Experts of a small language model.
Experts: 448 xIELU neurons an expert, 1 pick a token, a softmax router.
Training: 730M tokens, 5571 steps.
Below are experts of layer 3 (counted from 0) of a mixture-of-experts language model. Rows are named router (the router's row for the expert), up (a neuron's input weights, with its number), down (a neuron's output weights, with its number) and show model dimensions 48-95. Each number is 128 + 32 x the weight over its row's rms, rounded and kept within 0 to 255. Numbers have three digits each.
After each expert's rows: "comes after" lists some tokens at least twice as common just before its tokens as in all text. This comes from a sample of Wikipedia text that the model never trained on. Tokens count by the router's weight.

# expert 29
router:131104093156091138129060131150075162159131137088122126118161082089066053093169107121122159094136075154122109088174141117086161084126116143107149
up0:134148131181137102137129135078159188156109105099117130108165103148125120113129139119110152141147154133185148124182103100137136177090114087162095
down0:184195111148159122084204178133120159096167148117160093095126094110091089097184127082119087148127119165149140099152083097111120119176141116153137
up1:132152160097086130056200152089157086181114094096113143094115117049138129122137093092133113157113157150125145127120123139109138116114112140154110
down1:112141087112182129117097095110181151113150140107109161144129107081130112152137119125123081107107173119122140164097191094142139186146203163153160
up2:146164143103170128110164151124138086126095117188131145072166124140145166146102102150135131157157164123133157096120114117092096158111186085090109
down2:176129080125119096164195187159086149097161131105084124155077131175114168095103183162083129124088150218109175101166120105094115148124133062147148
up3:130157128132071132156080153116119150107076130050120145136132152076156101102131081137150185137096184135097134138152120123123095129184156113103158
down3:113136090156097213123180069141078119116126123132185100154126150123159180197159140124208130156102167113104095174183164117117113178107160097129155
up4:157153168099121134090087103091124138168148102144136090070131089148145162144173162046088098155112139194146113111131158144113145081145083192131109
down4:154102140079117122112160183097101142135100140123163151145099138096097103127121113145149152062105131152131173096088121136146133177123131118137069
up5:119159138101113218152082151144130117143122111145107131129095149155165108122090085119156152119114136145120167159136101152149106073137119102153105
down5:131136087079103145103158153084088139162182135126144126096075136131193126177092157122103121063145111122113103111129090158133103128114143103180163
up6:187104132139076030085121157098114109114120081117129162073122077117155166122163175143134080168159173196097093069088119107144091157083188103117121
down6:127101222131120154088116153089128163158134121148167114150094109091098110126133098184167171114113155148091124141078146099111161111107148095077101
up7:165198175208099104193170116068115132177138113138130091120104122140159149070158150083149108157159134141120119147137100086138162187101085136163119
down7:153162144126139130065131098155132075130101158158220132147094118154143074114090139100103131157151109085084130155154160170076126169167124113123163
up8:094175170122124109176122089193125117146132125105120112121131144142080125189185168128132097150136144170144138117105127152138170135177135108130148
down8:118130117214109087093138151122097096175167138122153134171108131134083149113163160176143062155135087116169185124111113108109138128156164106145140
up9:189113153173130096158119188103170141158169106097085117114125114119174177149121147121108095126143135114131141056103115122130034166173127112158154
down9:156077171177142170201089112096198133108111074142065113183087074110121109136065196095086128118094108107128121132120161137142097133102141096122144
up10:124124112077074172204129133119161106149151086131086126124151075193155122106083166055118144154143129083155091166147179129168088093123124157132117
down10:094093112126131138142081094166086157102153185132150143091150156162132143127075140142110139140125069117054070096180135108124085102097113108132152
up11:150172157083085132119126090184124105168120147142112115111120168082180180155131112159146123164102138119184093114081133131155103105179108108147187
down11:164197139167152164119105129167106099148132055195137031168133167080103155151117070135098144111176095163091086145122091175093158088159165082166128
up12:147138136204172109104150118121184127095205075096096096149199100109126149117173097085172120179131149126118147156127140176116159107122125138162139
down12:113164101148085114118115168153127095181084126135123141103137171117107165096046151126134184094138145110074154143102111126168146132091160158099102
up13:150138202135096103160178131191141097107125126113102137100130168091136106152182140146141124189146150106120140130172112161102090130154191085148110
down13:133135152119120115200162089120140078122076137103113092107127115134107176080085175130144122119133124103077193100111098174102057098117134187072169
up14:169161148120139137182116106116132113065216078093105109135128127097089125125126180079167179158136109153096116168154114158097142150150212120166139
down14:132122102097151121137133095074131149073098157136163121135175087129109118148133155149202117105147075113077083137134152109172155128088178136156147
comes after: "-", "\n", "|", "S", " •", "Personal"

# expert 16
router:153130173148132111174135147093097138181110146133093137162135119035124111060153121193124173096118161103160069108151099136123114140129155185140102
up0:096140164190088150085096165110117119193127133115122077146134140148108169143125133106176081096137148142114144102108102120147103124085132149077157
down0:096130113116111114138088180092129097115115165096082099102160112076175116072123100071106146129165167175118148121164142177169104152152106124095187
up1:151118110087131131081157128099110127101145083077083097134168197149144120194127141140171091117075108146134169094130138125126131138169071139105127
down1:151110109100188098087123168109097103158139176134160136103114098088139089168143155127144097034093119087147116131154046120153158142151124110102072
up2:150093164170193126137169193177121120135106119050119182127137098076183154173081104148160103210162134156137128165098098119115170128113130114138114
down2:032130160130184118142132123130120115145113126085131184181054137089092122082134163169119193191096120088105159100169130145066078160141145153141095
up3:083131176178124082199154173108162117096162125140092148122214138082186110135124088159163152187154171186075118137128141116121059144158097069168153
down3:124116146095069186171134082148185142106098164162155117066135093113133130086140135152210144124121108069103089129140148141111103105091131145162134
up4:150047136212110178154140128126165136112139117082114131146120120155123187119093127093118124114138166150090108125108101127161180194104059098188125
down4:102096086163113196071113149131069201141098103170150148126142170089163097087180106131105113119122120128141123084122115158104088126126174171166163
up5:145170187157131083113101133143137128157099142127109127157123067061139095141100090132098101151152152147141150068092152117135112143121116170097153
down5:145192134151142142133109079133156128149152146077116148106142140134111103138082207130131101136140102162143141075137174129172162130137127157085115
up6:157153155101161118142113176116126059077137075112108144119185128095138113208114146134121151132155164173140118129131117018166079090186125123143158
down6:152124167100115110124154146116162115110090090160057119162151153135119137156131174161172135118180101163153103094135213113187110094105153186147152
up7:118142166153104157122133060158145112195121145126137167091161164089100097118157197106143116186139118202173091181162097093115138148127121089151119
down7:173177145122155082123070083154150161097155130137154054148182096132105134130197131113141183197127119111116105175146113123166129121136112105157109
up8:164128121085136128142178127112200142097121078142082102077134123185156210126144120122142096168122145154112148128112146182065118168069136152091116
down8:162124169103128110154056149125087114151120180156119148147185133130080147120103207159182151171100139143136124097156104073066162120166145088119151
up9:083117207121114119136104129118168140189177088109092120109115128154138162119143109121129153074134091139149109108150158192097125114142237139099115
down9:142116128127153078145177118162149133136151111140167186091139126179094138141130073122168083150086147091173173137131097171121091138175143074077147
up10:107108126126094077152158101149112118134126103165152116049149090136141083117105166143142124188155121125142156145076170106160140102118175115083112
down10:165189124081062115166082145135129117158087132117115186164079113137091146109088100106129082175162170130157124168136110144118143149131141113142081
up11:187134130138165102088126118138116142123185085097086111174167170139157130131054083089114188140105106164087124120134131137125116124161134113086101
down11:092154179145122108164178143082138188120121134123149162103141129135125128131131136101144104157154098138135084060148096116195157114159143099127154
up12:177129140160100140148073143204141162102146104118144133111108121093149072103147127089096067140146126098110074098181134070074102148113109091112101
down12:156097166156125118111161094099122143122078079125066106153171146106085097162108101156119071102147125114153091151161138121106084102182110156115134
up13:095158136117146070202110128130097104101133139117119124141160109099174116118065051121155100094140164128127197141081146095105179100137119120131140
down13:149155145149070081171180109126065115160097156101153087159122186096158123115084130146139075146067065190153104151148115097147122177178120150159108
up14:167100082127092143159078147084085178137126086098139176158149118138130170180112117169128088117199157103143148143101141130093134078092155132123158
down14:158123135116144078111165138161138098112136128171139137194113114154063094127152137111099107183143081090102105213113164147111099070154116200170099
comes after: " the", " a", " an", " The", "The", " first"

# expert 28
router:077107219159152162118110152115129136163115112090121131117092089077149131164125138126135140128131141140139078160144075129138161190127135119118168
up0:163095098146059117132069077111114095113130157183122131143153092107093126117143112148114072129145087139110173142199119152142117123075090104129075
down0:119072162138179135103128171129143122107176183139137074116088194054104183114095153171082151117117121157115152196156192133144120127132114152093137
up1:187070142152110152189141102189171087122168189173094131146076165115156117165127126126145085110168163120122094102166087132161155119133050066112137
down1:187117104090090115113118079128143089104164113113120144118165133127139178094168189110174063137121104138098103126144144194135175130135091137108103
up2:110077167080098131175120125142169108072114185167133152091158148152086090160110135123166114090133176146121161129142180171131113187124102134112109
down2:181145170143052167117091134159145097119166159182210149123139130161122133146161199138122119115140155083082173121109160117124157127045080098080135
up3:109166159104133158186206174133121105144083171078113152184094148067090172105149108092148109101109099123095205117144140182147104129136124152149134
down3:089177156152139105084107132114118173099109099183136126161112102136130097138108114151119120137107132100104148165100157154125136123108154170156121
up4:144114175109140138143117152082183205126138125091131138123151126133036118108159125139144161100131143129175128123141084104079152137143091104151090
down4:137139149106114146146136144096095174142120162129148103158088103115108123145096137116123138132128141103147177094087145119109064116157110132145140
up5:124152178139122168127058168180096134142116162077111164104105099111119132093135099147133195110161131149129139090119104213136187155110146077129141
down5:165128182109137109135038170100121131130117183134096119079163124130197140150127120128181093061130123095117113096164145191149138126115151120158175
up6:104117109064078133156131143166120107152182123153118148129100156155163121140168118135120086115178090168145144170118065133180085151108107158115123
down6:122184102162163096151052092175083084117177118146140136171123126095112135073088111125115155126181138122129149128190175101089179138128121116141105
up7:116130167099118101123142165158100110111123125079108117166130146120135129099173150091095137106145140138137138134188131121107115113120114130122056
down7:124129072108204148112129130123162091130078149114208122172197204141134158097136152108128104191185121098187076132114164157136105135096125138079189
up8:103121144086079107148128100121128070134133152129134115083116151144128171089118123092191081141143129151196121111131093189145163144012079124134145
down8:133147175150183160093107135123083176184120150153153129111174045124076084145112092186099139194060106149125154140131204136124137138083095134117124
up9:160152199144138132088136106108147130129197112085118127088169119108065077154101070167156124089129088159157150137117090117080078098162123159112140
down9:150090166155116123192107154103119133114099144159169172156086142134157129105117103171173122129151186115193164127138130165086093162077150085066070
up10:142104123140147110139112143133144150052147138096088149132153094097116071183098144108101097181124097105136134113127156061147126105183114116126122
down10:085166125106179146162112121053096140216150138067129127126124133151136073119158106126098121196149148150114071101114132107154120132092107140128187
up11:162118186122167191183127137122141133149128050068107094118117169116153109133135071145125091140161129135122175103156062132114133099102131154105159
down11:135121178117078106088143116115093161177139107106094173108133178117141117142130117123153156117093126131212132163173142128126069182116193138147076
up12:182109152152062115159157065190087166107135150096085105122157091102120133123154164138143088200156121138177150075099118133099149160087102148132133
down12:171189101143157184106122098102124141127122157140103131135129102151119099115137136149108140153135168121120183142113169153163144118091067148109176
up13:125141183102152107154099199150161091089192156122141147157132117109145074121150168161153100141078222132118140157150141091115126178149138078134072
down13:143104124082138146154114133170092132142059156093175070103086116157097143139091173182145125089118084150125162123133131190095167124155147149139106
up14:175171154064175151145116120167169075112166142054132150113166115111153117166120167058118128038163135153093070184172104113162104206101147148127178
down14:133085124073116093160134111103119092096139132148117108128117185124150131112137090112117132058133120108164061098074132182156164058154100157141146
comes after: " his", "'", "s", " her", " and", " their"

# expert 4
router:110140129123079080103137119107114114140097098121109137176107140195131195157125091154153138127160100140151140171108072120115094125108078138159121
up0:101127151099183113150047093156116121106144129106104160143158093116170135139145157110143099115131148145139135092137106103130114165173140129171131
down0:127181149135146093135144141106147068110175129156174135091175116095135153164109163139121057130174141090141101158104097105140114177146167148152241
up1:185150142102169136149104111165126133064164124158124086071129197080126161090135144093120089106092164131102038103162154112075135101150159141104131
down1:157149134126152127109112107154182062160165136115104125092154133136116092120129082116142097138156043076113088109158118154096113100138108183131093
up2:112151134157112183174119203159104064165163165095117148100085124141101095125137076178119136143125093118116156093095180162174133144134125111104061
down2:124178119177125157124095152114086073100098157101179101080043106128109184176095096148122152170145166109099136134099185214085149129163116108122146
up3:130077162157091095100100152107184135090137132137119135140123174135088097157108118133119082135123111150103160110177139180141198151143065155145159
down3:107119168122069119075115075136098141122117139144180159125120146155142160119117095133090107103114102057127110105157146144172132152126081190132136
up4:078181128100100120091151138138103080179111171085141143125145119096165072064152124134177108142104157170143137082148127095151223120172146151125178
down4:106139111159083085077146080105148177094137146189129075126108115117086134128158088166150143106138075167119098155131148153123109186064153144067154
up5:129163164127079075085130089117140139044161116087118115073102171114162126150181149073124133117165123117149153176136168157089085106179070160108093
down5:139126166136152096099092163121157154149143122154211098084123153189131151191136051184094114068151106135145184121157106130145102115114110160117065
up6:139125134208123111141082184147158105096118119125104144121146099115150133083127164149120096138097193159098131125112094086144137133091176180167100
down6:083084205205119141104105100121069133101087142090130191157070088115160060105176173136148162126132147128138117075070089159117163138103185133121133
up7:136167138128175142162140130166155179143141140090099149086145082085141124162150137107150115171141104162078152192087099150100085138191137081109186
down7:103132147126129145153115156133087176134126100120121149135170160180165187126202114110134147148080102132115099168147193142067087148153124124199128
up8:126147155131145131169065128206164144101145165142121112091114146107137110189159115124129101153124143119132154104118156115133126224144185092110146
down8:093123144084155125133051108186190085122138088162131167102100079070099107132128145080135080115138167125131137202128159133107091117099165087088142
up9:129138149110124158154172117052148106156129059118102140069098173127124162099110113129138173109141157132138145162126100133125124087076088123124060
down9:122112135104136104101123147136144157094082128157086144181129100195118065081152106097094144046188103092162113150151193133103148122097078185149116
up10:096140115195163164135162203080137158205140148137127096068123174117157078147121083171113165130119103114152161147115129142153203125129099200107107
down10:105132136185122151115178140117095124146090119094103126140150037141176147155124108088153090145187103144145112126138167149169196130119133223121096
up11:153147154143117119125097193132149118117177115171087098104161151142085095102151050157076142116156205145149165092103159118168141160141156145146116
down11:119155081127132124170080084128122087121101067084119099105126079135103169116084158175128125137160177090167142181105100088173131166089141090124116
up12:181119149193093116160176075136150097186164069128122164166174116144144139131104105143104158190133163157146164139086111141095158147169152130106111
down12:145120114131136149102097134130081132116129140117123106116133135101135157157193098092107109127149091053123064121120124127138163082084130164192192
up13:164126180092130085119130074092130120121126175091125093142113120103122153106122084060182100195086147147124134140181139154130122130074142031171157
down13:165091180094161105114165133139110084140121186077125147204160149167106130115147064161138156116155128189093154165132082067159187085158198125096071
up14:122156135113077152151138129131077108174118104105114146124180100135081116130125130127183110139110183145098113061164165128135134141144163166108072
down14:053107103112108143157182116160119183091187104172148147130143141154126168076193066164112141170194178125131111086172110115131152085136130121076092
comes after: " =", "\n", ":", " is", ")", " Website"

# expert 22
router:112121119156093178052147132101183136124148131136087050088197149198125119109180168114121139120116171132075122118139155150120143170148086182165139
up0:167087105109098077154114083116151126153107118169127177150105112109208119107114131111149163154138162135246111080101087086136081091103168126172037
down0:200131084096146067159139103121121140100139146125111103190131079097122074180051132106128138135137106139098125146168145164118110124146152089083153
up1:133146161154168090137120104191138112145132073135136111154140088184154135124147126126073162156171168239161109152051176148117155155170149128104135
down1:123158124153162123124140172104111096186088124173170112171082072127081118073159173142087177095113070135070097122093138154161153094145160058154090
up2:109136158076124155120171111110186118172158135144135179167153108075111123147126114138133142153154180167096093166137128130121132155173138146139126
down2:170100096142108154162167169117149067210124146121117127133182119126168144164155120152170121119153156179143155129181167135137091113138130142150120
up3:135113179103153123118064139135146121134085118125114113145142144155097161124108097174118116112097134125129155117134114089138121171076085085179135
down3:170120056194083144125101145102105087142158159140121183110095132125156143124086073184120090118160097110098139152163147137145139140115124115109117
up4:093120173163128086162131118150131088072172087190128137103173166124089137064154133112114108096126176146135062083138152114097086101123145092117091
down4:097087166215150137153173121102128140067094145112169129142104098142073129112205203080109111082138091111071063078117077097124150165130122104094119
up5:144196147133135068119016161177088040114141092091094141166124121117137186109176132154132151163096094155086126208090147146162136084105124131099125
down5:153156144102156093182143159127133117109092134122154173087088172182126086131151144191135117149203178057154184120072157122117108099160158160115145
up6:132141130161112125149176105194127127152186196159098093096141099094131107174143133099096146140154144147125154060164177123164111136215181150122082
down6:150046164092088149118136159132162077108126124146176139166122109086146133120121153142126175173106139151131132158102086209152108132175151147132115
up7:111097190092092087101148134158150124156149118072129130190120171084145081185077063081171123118112088140079142115144141076147166109099079175118075
down7:093104180135094126140172140128184177089080080097128148168119102039093087192113124125137151114077145170138123086139160118131135146104098174082182
up8:081175137130168106168124091133169164122162154140117133113089150130157156123122132148106152126110154108112213090119086072071138148226125080139168
down8:151121107112090100193182168150208118139097140156184166071080103080137107055110083106078176156098072107123125112191140122111103102119201161107123
up9:129190113147118159143111148075117120127097099062095146134165166076116112106148162140138172175124110168134123129112147107101130090145052084170194
down9:122118094149075097147105167142106113140068123113116115142136119125145140106146117152119153166123107095136069136199164130110126095111171086125145
up10:130173145153116106157168081139120152134143143154098114190115130084189134208096119145123170066127120097153153101124020179140085094145164075128143
down10:128119158096136138115100098060134156125130132133115119150095176156125123128151084099141101192124079181125119082113147093073165138193092130200184
up11:114132167140093166084104093107135088079107166126113124200127085146123100168061134102129160105145178134201106143138108115115165081191133090114145
down11:120169185150164133073156162137153141149102070124109078126144139127130099096097129085141097142089109131121107093097112119127117130127128174093151
up12:088148152132146107163065110095123159122115179114107122120077087112196157157139113090146119139109169149156099117081148125153122188130158088127140
down12:105133161131098111136110107106094137175088152115098161203072151136154155148147152113136125159157152109141087093104096173068086101135114089119127
up13:119188133130159163157142129111150145089068165161092135091120149110098148088127130151113134126177133168071125113113080150153083118072152143114059
down13:114175084172125121112134150154142090130115182131134129097144146093088088099105179182150134126138074060044113175125107104121135147100109120142145
up14:114132115093125172112131205143113117162153084086118096165133141122179111148114087127154083132162153176070135161114132123090168146047103207116193
down14:194133048106123159101146158119107149105115107126134124102084142080110122156100119172087112089171145180101112115132114101112157116133111085158157
comes after: " and", " is", " to", " are", " in", " was"

# expert 19
router:099119094094158164102176134114116111082126136165172127153070145148140139169080146109143170125097104096113119168136153118158133143175164083167151
up0:125156160153100153120059153132144143134123148129140126163152165131138156130119115127146135185113169141071092132170112222118211141151133117084162
down0:096160187168122112143123128103103080140160159129129108165136114086144167101074106194108184114171119108093117175106132121110138110070146111085096
up1:138140158123141085145101136170153176125136126119108162177114146105172104109080104170072077114151135161137098129142143126111109150096100201163117
down1:111173092090120128116171092092112099139113070157167153181110122108119135208114128233092179185127128119090156131091144139136154131071080132085144
up2:148096176112151136123082118103139113159138136128131133121178139115127093113114155101163112103106098094114139103154094121147169098094117127109085
down2:148117179050141129116073104158089138137152118105184135178164138097113161188144132160129158120144124134105092114141129102078155127103086144155180
up3:162084134126133115102086146112139131101113114143065119133085148082069134060137089125109058116117099183152123109171156116121147076066133121100109
down3:115092157095103128170103159122133167154159110139051160160112113147096204179191212090128146101151140147097118133155130127152103149094125155159108
up4:099105173140110108153091053111132124175063179109104151080093094096107115160219169145192120173116176135158129093122099182132123134150051140121107
down4:093154108137143128069116126117101122090114118162172147123115161120148099106033164187111126116114084099124182152152122152139125151128130153124077
up5:153147131157086103099153138121104121095140109133076096089109148118126121064095172148165142148125164125144154078145107146105145163125156140171107
down5:154150100110118085091111106177107151156164127124082137115138116168112116128133145161193120158204157096167121163078116161162100101088130083126131
up6:132119171144108108122102139081117135102090155138084159129111111074114092084171156120195106105137148132083114104195141142112122131140101089037146
down6:076125157079147091188092122086136095152157127168129088106102130081116093162160193187185129134121088153087082127126081067111190149132129114132077
up7:154149124156146126155148146120126114096188157080110098123140151149140152122099118192148143090119105103110126076154063075182095101096129106113128
down7:142133092101148133110102144130064104111140068122054067111096145116120124127153128183107159110113092113108128152152109058133152135140169135083076
up8:098120151109159117214100137098134110169134140110107129154118122056187157141101084121190127166102133160132110152166112110091119143140053094160116
down8:142139118117102140130195202126139170077141153077149165161132144224156117132109136081125106189129127123128101105161138129130131145135119193157139
up9:139141162078113151101132137121114181099123137149074116098102161127181121117078167149162118135077154158143221131139052106122120151190081160157080
down9:096157175153149088134147153087124163172132157107190177109095136164123116163132107120063143151079105130174119085124150095124091137105143123072171
up10:078140160144105076188072073180126142121100108092118186129113229125134095057124117135119121116129108190181166099107159100142157172117088079121140
down10:130164101125119082167097151113092154073102113042211080088098120157140132181060131139098109072154124141125134165179161151116108167117119148137120
up11:098085167159094130129126118155169086086132167162127195129151093058144156146183086109127066150123127142083124125099155217150179135068154105083101
down11:131135111099077109104150086137132125119106095070122117112152142082147075108128125146117091172087104128115122177161129174112118148112088116148188
up12:151182126138098121157142125160146095135125121107116143168174112105186130105175172166180070173152142167114134101126139086095131154054105158150127
down12:064166130178164106152156154152072041182132137122152106121158076114162126092103176126161095127152139158121160102144170118150107131092162137111118
up13:147158132109167142164143124096161204212116146116077142123095129100101114121115074130124151089103129141146127170171151202113173143105178109068129
down13:110130174110106114065107115119123089121137118135119142115089136104095082123136156119151170230162130174097117156065153120116231137189116118123088
up14:119113137135078109129065112109183108071151139120055120136107114088160169122160097154132112091086179066159186126156140157137120127157137131102168
down14:074086107109072126147126163154132107152174155108148160112161130125108156133081139079135165080113131157128145135115131084142098101190101153141131
comes after: " |", "\n", ";", " at", " to", " It"

# expert 9
router:098120094094159163102175134113116111082126135166172127152071145148140140169080147109143170125097104096113119169136154119158133143175164082167151
up0:134105152147107179156170140154178141179098141184083127186130103115152161120094127093156173206088123173126123126145136123148118159113125191123111
down0:116131130125126122123120105149122184122119103138149158119084157132105186086132113159090096159103063145101074158139121094052098173135101131191143
up1:142111151162140119119131103110131229151202125099092119140127075110119119151186126122158159156127128138181140090151091073092129143103093100128089
down1:138171028166133151146168124122165117087146147157123194111148167148141160113150112100123109136138158137091164120122114150168094109136094150116106
up2:117133149197140122148086104127146082089083156071081108148150130095050106163139088117177103167119131151185139141165154163113110049177115120124111
down2:190146131113134134116159119098177172132125125175141174176166144180108135079193158108084128130125102103125092116117179106081134124137093100079100
up3:119151168163107108195109125083129161190140036104092130107122084116114167117127075174145131149119137163153165110151102126133110137065132075143180
down3:154092132097098171116055147136123123133119083115137112091078156129113050118111161122092119132125090114140160075123175159108168126147088150118172
up4:125140154113053067166121134148137128155137129162098151111106143092115133084201142118095154156114151123128156122101133166120164161075137212075133
down4:162137127142146094087154176093103109069100132133115135130127122133073163025181144174120134100144111135087119076136167149164125127123185145163118
up5:195140153179124135147096111122123176181113147138087161090127114106155112097123140130134142137117165115200173082113080110117111126149140066159189
down5:164170085149129089110089170097080137103119115143064070097102084085098082099106075143168157093144188162143107048149151090078129129147135155123122
up6:137143173127117106075139130117225180208142146112060165109105112130103133161142134116152097130152119116142154095142148125081149152141151167078119
down6:197081151167104125122127121179107146166144106055062202125141116173119137111099148205116093126096114118113168158147101133086099126159091126095121
up7:153093175105092113160126150136117160210119073131101115117130083108080152088145059099150138128132188148100061147122191142151179124119096103112122
down7:110112172089098120156128082114146169114108192172161106137122085185069191120202102112126100133120144141104144113119182124054150111124114135136120
up8:211142169166136111127117094144114157112188104101129094122174144130177154077152154163147149163166154138132116091123099136180148104089074158096110
down8:140101123104112118130151100129076136113100170161061152121206139129126129154171173111148150107123157181115083109113081112131083118075126133141133
up9:162128102141123101087117148120104091123092118051111138111068175132144156105145129116135178120155185154079089123172106138111179111070088172104096
down9:140166159115114150095144107155181080119150102183049133091070131135065110126124144116139154118142119157112115113166148113163095171095090169211151
up10:139103125214142098150145121141157125127151129208092151137132127155102127115139130130117149092162190149147115105145126140104153072080140122174154
down10:108121119134107117122158141187156136180121164117158123154131214131090147121114085122108105109166102171116101119161143164143042181066118124178164
up11:093129173121097123094134184127151123091184072141077109086124164095086151147154075148110114112127165157099123073158127134161181133081082138093153
down11:159156145100134159126123092139082138131076130142184105098122152119094166083171153120144117177166122110122204091133190106135105119093156112088187
up12:114152146146104129159096128155128126123126203147123130046096161058126115180120077098116123163119140125105132133119161109115145118126127136109088
down12:154104123124113145105113104106096086138100103110183155124150118067136180170164116156127154143148133054124149137137179172091087143149110074129107
up13:138158142119175134199097114156141155117081169148098155118169108103118085120119110136149135167134124171099140147128138124115184083137141107097120
down13:183125123103114195100119156119069137058110129115122073110152114115152120079157197149156100112113134125141134117091151138156085127151114108099129
up14:131117152058075090108104078142112210137123069126091144199193146079157125140142135119088184148101170160171127155128106118125111125168113126145088
down14:124107167106119219127124133085114146096123127148140134128140129135086166120153082096122108124104063092148133143107116099129137148074077126076085
comes after: ",", " in", "\"", ")", " for", " by"

# expert 5
router:098119094094159163102176134114116111081126136166172127153070145148140139169080146109143171125097104096113119169136154119158134143175164082167151
up0:103146173112092181167105193108170174100145105081070176113176114145131148064141124101090156139098130187176156136118129127103134132140080136071134
down0:134189116143160159129127158216110149155126092166126147082112123078158132122097133119143162186145152191158127123119090108112049168111081197132117
up1:095091116132148145117076124133145167080115126172128152093150072090078154057149121139150170129158135192053146123131085072099133143103183112141141
down1:120105180107160101125173132147132146134107072127080112128090104191119105196177130135156134131075105080132117093135140143120140204174141095152157
up2:095153131137054139143092117110162119136137115170097091152116093104167153072159074124136109099140160149156143080148122218096079139113118164142090
down2:112135114117156157111081183162099165151119052123122156062174104158167124140136123110170101112118132103114154161068111126114130134109130053159103
up3:186131202160075141112131117129099207086175121131110157159142121144154093093150141091126136122117103097122177146145129175124068126124089144130144
down3:152124088169105128126108168110149125178172104104156113092150145131118088120159111143157167129127167128122137152104124152148173132144091158076141
up4:151145141094119124097167107149144110153153115177095141131141179080073141134172138088126136109163105141099178101173088117158140117096131124154130
down4:124101147127103132084188125132112147104148095152180117109153109129239145099148109187102171141150097148145065103071133128131125094132065122076174
up5:150122115112134142150079112150174158162228094195084128101068127124156150104163063112103118130154186150101157039120149150074116144113151063119136
down5:135143082097145165101112106125137115043133108131062088129123169134145192145135096132112131102088165094127148141146165076078109133065155091078075
up6:148141167131051122165085137069129214180168144158074153165133058112140159130087126100175130120123162144144121118130178110107155117147146067110136
down6:124166120151141125112118113150119153131120068070118156078170079166139141156171111100107135098107111158182191017119143200110121136104104146137069
up7:150102146141135156157080136154117193129139132100098095101180152171126115090076127136115163187113092146172110135116111120099122160095113115145119
down7:128070115112142183134146086190085157090140125077103124129175101118154114164148187101138119103083143130182135201150181161097138149104191115114151
up8:134180174147155138129073116138108141103203091148096123084142141096082128125117098169173114133099137157132178213158127111111076143102132107076112
down8:173116125131125117116068111135111175175092105204161132123094103148141098143149171142120136123122076142097160085112127121093165129124123191153134
up9:135094165230122114185074156068102143131158133175102171131147115084087134085098114150177148151109200143104156127166109113116155124032113147167119
down9:129133115149090106146124110166126116156079077109095136122214128161070119106094068114121129150088179109153147140152101135101177132177107099115082
up10:160095162066080143078104144176140111139138128168074061137079139116163107097102094117130115166163134120133169097130114182133158113041071167082062
down10:134114148130105148121114111155135139099158157116107135066133077181099152134185146118130116126193127204119105124121165129126106222107166165065112
up11:105163171136072113195097148165165105168104131188069102130116103102133150115150112112140152101132130163121167164162102166131147128116127114128171
down11:128171161174116168131088128187192172061148145131064146122209154081122146122129091172137151154142220072079098151119130127177127138073102115127171
up12:124120162115141118184162128152130083126162236144094154173077153137182091103137131066136123111144135106132111167139086101105170140107114164093166
down12:189136096139139103149132176111208124125203147137082109102071119107119185105128204102112127173139144154099149101136150106188097113138131132137082
up13:152126164165110133142133091127142155145114128139074162160128120107145146168156098149163137128105161159096066109141147143073136102067115129101122
down13:145124180115118083123074161137168095184139124104129117076084134141087087147120077111116111142123161091104157182089124164159172094142111129146081
up14:116121169172152108157054149182134159108130092127069133134193132082107145123178081111114169136117150178125099130125121122165126136116177086143087
down14:088122143129145129088075130148177113158158119146095163126145151158128087133140149142125129165136128166126108159189106113121090109074131118191076
comes after: " |", " ", ":", ";", " in", "%;"